Weights of a small mixture-of-experts language model, trained from scratch on English Wikipedia.
Size: 18 layers, width 256, vocabulary 8192, 68.8M parameters.
Experts: 224 tanh GELU neurons an expert, a softmax router.
Training: a variant of Muon for the experts, 513M tokens, 3917 steps.
Below are experts of layer 13 (counted from 0) of a mixture-of-experts language model. Rows are named router (the router's row for the expert) and show model dimensions 128-255. Each number is 128 + 32 x the weight over its row's rms, rounded and kept within 0 to 255. Numbers have three digits each.
Before each expert's rows: a language model's description of what the expert responds to. This comes from a sample of Wikipedia text that the model never trained on.

# expert 22
It responds to: Articles and table pipes. The word the after prepositions, sentence-initial The, and the pipe that opens a table row after a line break, plus colons.
router:151144152150073175158138135100098174180126139056157144159162071164103146081108150088173155057115130144126102119095098166085138107066081096114150137081142140125091087124092094093106116092118121137131051140129140119153110060148131156114112085039155089126151141138114177160154133135153125107159081158087151185152155074117104161108149150139090077076145104139125134173151104111110125141130

# expert 4
It responds to: Noun plural suffixes. Word-final suffixes like -ations, -ities, -ics, -ology and plural -s that close abstract nouns, as in lectures, studies, tourism.
router:090208160157153109086132132125139122164082134117146104115124152087165203153102134151148089142128129045083141135108129116140107134105112128147115131203200163104168093132192143150159179088123096183086122125163118136134114126183214170127090127186109138106130113132064099153134159121090137130126107068178127081145122122160135123130125137124215115118169108098103141140141101133106136096098

# expert 12
It responds to: Romance and Slavic names. First pieces of Spanish, Portuguese, Italian and Slavic names and places, and accented letters ñ, ș, č, such as Rod(ríguez), P(uerta), Gr(ace).
router:136136113118142142178089101124115141130105112078123087160139092135109133108154155142116119141098105105070090143161094142129086120172103173112113138134160089155158110167123084113054152163124159163127187086074109205160161155103106211200124148097132178084115135161143122115112084135087079147094125109109127158144130156105139094171097047164064129146150144153118118152048139175086102123106

# expert 0
It responds to: Consonant-cluster word starts. Opening pieces of split words, often consonant clusters or Latinate stems, such as pl(aque), cl, st, oc in Pleistocene, doctor(al).
router:140121173084141134062142154137133107118123122233127127086174097111178156131144102129127139166128117115098201123114108079142175132113147149114073111089136157180114158089099133163078179141122135155110124122147137135082156100208087140124143090131154132102165134135138145122185154151087142127108164149126073171091088163140140126071095131177088152111162104123146139128158118152103111098155

# expert 14
It responds to: Role nouns, appositive commas. Nouns naming a person's role or relation, such as politician, wife, director, footballer, violinist, and commas closing appositive descriptions in biographies.
router:145158135170122205126119110170082089122127213104098161165112129091134160179132158154198170091191176080137110131079115134095100085089153071087178103112126114099111153119125113113101121119109117068087121160196093116122061130165095121159165112124108125121119095127190126167133140103137117173153166164108149039156101107105099151156125113136101122178068188138125133162147136103162135132105

# expert 13
It responds to: Line breaks in lists. Line breaks that end list items, headings and table rows, plus heading markers ==, === and prefixes like pre, post, anti.
router:152082098100151174102149150111168134116137113164141188091167115077089084100089150118102096093184178086140095175149124154135133114165116052144138133160108104155135184139144175071160068136110103159148170154153102169158160105104189123127152167094070105124162165145168138128111101190105113126112122115118097166053156063087126150082149126124117093117126088099155136203064108204142153139086

# expert 20
It responds to: Copulas and auxiliaries. Forms of be and other auxiliaries after a subject or to, such as was, is, are, be, been, has, can.
router:157124169176156148049185170130150098156179121170146103125113083119092133175147124120178147129206189177060141070160094118148173088127103144148095138121076142096101094140157200188128101078168136102116090096110119156158103181181112118078139085130074176108170125117107139163109098161103122108190124141113126062141171137163141083129130062048151133134119165142112107099140161110097114163118

# expert 6
It responds to: Inner syllables, table line breaks. Inner syllables like in, on, an inside longer words (comb-in-ations, prelim-in-aries), plus line breaks ending table rows and section headings.
router:136132082129175144157188151094147133092167114135105081124108106093140134207152090064158131160118061100115173094196156154171172130173104193086106106126187157150158140166152167129167150185145169100100137117161170136131151078098127116146123180159084097102143184142164081114167192096116076096102124109090123110052159103098081138160122149111113064143155132085158090120157167124102130121113

# expert 18
It responds to: Years' zeros, common adjectives. The 0 inside years like 2022 or 2004, plus common adjectives and nouns like film, song, album, long, small, million.
router:103104144185131095119124086217170118109183113132068109099124211122112129206135148163093118094151148120140127142173170164160176156156133136158152178153104106137158173125107111125175182154107089162115138122166078138083103188119093129136124140103160086124072083091073087106117074051143092089089148096095102131140172083119171132103097169123126144089145100135138205137135096126135134171133

# expert 28
It responds to: Place-name endings. Final pieces and words of place and proper names, such as -i in Marathi, -ville, -land, Paris, London, Island, Premier.
router:102085148128119125206123106105072110090134094119185181127105211094134147141174181124137121135090115159144147138125107094095133147118108100156147149200088113112076096213140122101100121133129112102106077113131169156102149134167147117163101118154109134103162050085112139202090126147129129166081141167121134118142127098143158159119146109133096128147107123084126107206166147091182143118063

# expert 7
It responds to: Clause-linking function words. Conjunctions, relative pronouns and subject pronouns in running prose, often after a comma, such as that, which, who, he, though.
router:060136166193158204119143112209132105119154187108058126068135158180126079131150117186180140118129119121114156138111156135079119161118142131107120137124125135058171086138123150124151117131180141061172057125114089119103120137147125129100175139148119137154132223165108150168100120073162130185081067099107148106151147156124117148149115144141107123112172153173124089071153114173161121178151

# expert 26
It responds to: Months and infobox headings. Month names in dates, plus infobox or table field labels like Allegiance, Career history, Government, Event, and coordinate N letters.
router:065144118092067139123161122133128129156093124133107178142113130121122084104147106106097172162151136108146119140148097121138140159124076143118119139107107129093127068092171115085123084155174167152115161104151087115208130089120096130184136107184155104136147143085203161156113120119158174143156135112159104096113106100115128121135163120127069096152094132124183102120156181134124132120127

# expert 29
It responds to: Line starts and spacing. Line breaks, spaces before table cells, section markers like ===, and capital N or W starting lines such as Note, Next event, NLA.
router:076189094127124112117123183107137154082120088155098114159135111109122147145062132134095122110112043102141115130116178115108156120164095166117177138134087179107120124077056115151131108112103117122170110146115168122176114106042146066114154194194146124142115139099162195098091167102115164133178099190154124119109153134136101063132172132137094114163111124167148154119119170113140120081182

# expert 9
It responds to: Past-tense narrative verbs. Verbs in biography and plot narration after a subject, such as died, moved, returned, worked, arrives, pursue; also table separator rows.
router:087149106182120128079143124155153095145134083129136079121136083113167071099133104061162107164182174127191125138143115138153122071203120095169119154068133166137128133211111076153141119162121120114104147147107158130116074170075093157127121123175120154168089141168126129138152148059122108140115065140129061157119083163183112105160135124168183122159125118108130138100130071128107069100135

# expert 16
It responds to: Digits in years, tables. Individual digits of years, scores, district numbers and table statistics, like the 9 in 1928 and 4–2, plus century.
router:157101116173086136133077123092146229119153121100134165087173162102154130141156135147168136170035128160157115134153102155168101146089153177156085178210154100128095135168072171137099148124181127113150055115151116114108154138157097166181105204135181110150117110131120084140101132124130105147133145118103101145132148121155148134140134130091126091127123097178101159144085126072181100166141

# expert 3
It responds to: Prepositions and possessives. Prepositions, infinitive to and possessive pronouns in running prose, such as in, of, to, on, his, their, its, during.
router:106146117150085116158093092123114091109112155122135112159162092140172111164133101104164143081083150123151114186105125152127170103076154106157109123098131139110100081105140157138080059140090136082131186162142147110148086060105150116046099123152176193154126150112149142128156076132078129093099109062127144117173088171083126076107110147120094151069069070140127117161164130139146127159153

# expert 17
It responds to: Sports results vocabulary. Sports competition words such as won, lost, final, match, scored, title, playoff, plus some past-participle endings like -ed and -ated.
router:125112127163088081163099153136083098152113135157101130104154118112108114174124152091062131126178149122187163127119144133119148147077080119044072156122136180045156099158142108128149090089125106099099085138099123160114205109160095094113168123158102114100087139119139125175107144111174144116171159170156153159147134085171113126136137101175133133121118105086150183079157110086115137124108

# expert 24
It responds to: Capital initials of names. Capital letters and first pieces of proper nouns and surnames, often in cast, species or election lists, such as P(ointe), Q(ueen), Bar(adi).
router:123099165135086112166110149144172172140116108160117137146081187196092151122144116112120118109119092058087160103158126128103170116118141096143120118209089123155149156104155104107085103203142144110062101131115123138091154137154170136122115102077200128119150109167119067102138055142084103120106141148127112133076168119165123089085129106081137158107114132112177154199057182108154173105091

# expert 27
It responds to: Word-initial prefixes and quotes. Word-opening prefixes and vowels such as con, re, un, sub, dis, E, É, plus opening quotation marks, brackets and hyphens.
router:156173110068154072082121118113166141144128173128093096106093192168101126079121127136114096176117113152141150115184100125180127163140142121190138132072153101160128148105122121107145119138106138137125150149104134067184112128106188130094102133114122116135182131094161106071064101144139092074075121074114126110102172163134162082133107183142169152065120173139110132183131078125199144126076

# expert 25
It responds to: Consonant word-start fragments. Opening pieces of split words, often consonant clusters like sp, comp, expl, inst, m, as in filmmakers, installed, spanned.
router:201135127132099170120046091168124182094116177133161144096130084135111187138090170169116112157213087124121114122121116077108088099139077139132109146116118105167145158125138165145087137154082097152150121085165103143165126137131135079106140112127101114084139162074132053124106192126100128105150123139176068118120069162132140154138102120155184132103075139191130092102085109140116152069142

# expert 8
It responds to: Proper name fragments. Word pieces of English place, club and personal names, mostly first or middle pieces, e.g. New, Boston, Crawley, Wellingborough, Bolton Wanderers.
router:080118194109150076156104112125093076156118072085143106171147152132088097103112183124107120188123093127108171177161143113145097162047167096132125051137209184142161149101139120141172133056233143085092145121115099108094162189093110144131122075113153110182127116202133142148080119167215055129175137116117132140098120109135163122144107131154103121124174058125140081077072103139076115141165

# expert 21
It responds to: Numbers and symbols in tables. Spaces, opening brackets, digits, minus signs and currency symbols in statistic tables and career lists, such as (14), −9.44, $.
router:151140097087078074151180118088096189136125140173108174095174179182094099190099148111102151120133083170169118144106118149065136119129126140119159071130138153093109140099108125140178089135136122144094159197138144114140135108115092112031114124037115150037152140172104115119159108141158163142122151160180096155084168174118175106169181126164131134132153179149090116089036148143133103124154

# expert 19
It responds to: Spaces and article a. Bare space tokens before numbers in tables and dates, the article a, and short word starts like f, t, rec, acc.
router:062163138181083146160156126132143115124100097116133110142115106181186115120137109189112101175084179157167103142130117097125083117100078143131180132138134095149184140133091087128114150171165112121161152138176191112096122084127150099144095107113102147160062074092155106094168151103062170099123110082113090159062137155098123112173166156104163145120145173117162045120124114111115092125141

# expert 1
It responds to: Digits in measurements. Digits, decimal points and thousands commas inside numbers, plus unit symbols such as km, ft, mm, ′ and ″ in coordinates.
router:107132124161080121123115132165102148101089127081182185148083142221117114099109113144121105087139130186195122119113141122107130179207138117154103192133159153164059102149132185168137187153109173125146117089131115189138141132121137140122143183106076056144117101135125128049097141151157168161113141139166129108066157161123140084144198149101147142187122118144170178096076135114101097127104

# expert 10
It responds to: Place and institution nouns. Nouns for buildings, places, vehicles and organizations after the or a proper name, such as School, Road, top, rear, Line.
router:174042061113177115109092122172144133137138096143132081121141195117139110185114143118174121123218177145153140115162165160138113098125143104139092078163154107113137116120126179144113119045181150165134117108138156084101100107072088163160087146086145079141098087123090114102133141100126126107128172134115191121128146113145178154111081128121162150154076177113122115122159102173111172099103

# expert 23
It responds to: Foreign name initials. First letter or syllable of non-English names, often South Asian, Arabic, Slavic or Dutch, e.g. Yahya, Jagdeep, Mahesh, Korova.
router:098110135097172104137111120052097166079150163102171088173140144162148118080140156091099217129090110153143126097150145118084092143124185106085103147085098139137124172090129079125146146054093141148137158137122076129161142146216155144160142087130127201134129167139117068114158076149086112113098136127160107125109111098133113099148109086089105126082138113133082102114105138132201120130120

# expert 31
It responds to: Mid-row table pipes. Pipes between cells in sports and election tables after numbers, plus all-caps abbreviations and inscription letters such as MEX, TV, REX.
router:166168116080146140153197095162107132100145123138155175167135109089100187115091108110124142118208172160106193063099154113132107100125132105198167213140115095103109130122109135007148165100155123139096015143103135094136157151110116100143101129075150187121120088116113179132157135170106184133106080077157157149162146132112094117069106101121148161104154189123138127196151181162148121156176

# expert 11
It responds to: Conjunctions and sentence ends. Connectives and closing punctuation after a word, such as and, or, &, of in names and titles, and sentence-ending periods or closing quotes.
router:102135083199149097164101186090097087190086114115137133147105129137143173120127136108087123105097133170125091107071070155158105131128121130114099159127098090155135150123082152069128048071119132168163105149116120084129149103160147119116142141150158109102133133071084154152137106105150134123122151101153153099136091163113105175137138140107099150145136156110103131156063074138142149177103

# expert 30
It responds to: H, g, b pieces, Thai text. H, h, g, b, sh pieces within words and names, like mono-h-ull, Pi-h-ole, plus Thai or Chinese bytes and the 1 beginning years.
router:178123129086127121116154129162173139189198184140071117130139124131123121102126079167161076112077185161080117120145150114137128090141122157143154160106088193143135127128196099165145172081106142124189127096148097115141121127138185091115135129140124042162145088119164114117149151137111144110168101042089128101064108101107131158137104116119131122153203175127146123156102147079148145123144

# expert 15
It responds to: Personal name endings. Common English first names like John, William, Richard, and final pieces of given names and surnames, such as Jeff-rey, Kend-rick, Dick-inson.
router:153056159113172119131153094083093120114137126105123142186071194108178142136136119121150118088088109064104153111154128089123124150109166074090159119169134135100181099163152110113113149146158110073104103146126130157145143175128148109133153114160178089175102142138143127180116095182122108080098131125059154152143116113131172160137175060122065117196060133100121061086172101131097118073140

# expert 2
It responds to: Digits in coordinates, dates. Digit tokens inside numbers such as coordinates, years, ISBNs and vote figures, plus compass letters after degrees, e.g. 1952, 38.117°E, 0°25′.
router:096138179133085150119183119123168135151112161118139165158150121158164093202137101121097134131136141123062149077147123153104131113156192129130158098151136054145086129109074170132136106111069105143130159118066161146124093116146106106133119170121140115148124151148128146145130070125134159150144185180129125110134115116157165164099177081169113121101109104117093095145093126140093133161186

# expert 5
It responds to: List and table delimiters. Line-initial hyphens of bullet lists and pipe separators in tables, plus list-introducing words like including, featuring, Best in award tables.
router:161105113076100163196168126180121146132099133089096129102110142068101153076092132194116167106135184096093084095141116120148134113084171174123118091100099095095131091129119095164128101143169098143160136086138100126105027144106134145162167104189129180153119156134157142105127182138157116127129090202139088091100123104133107081119104160123188080089105135132066179098144100143131095198117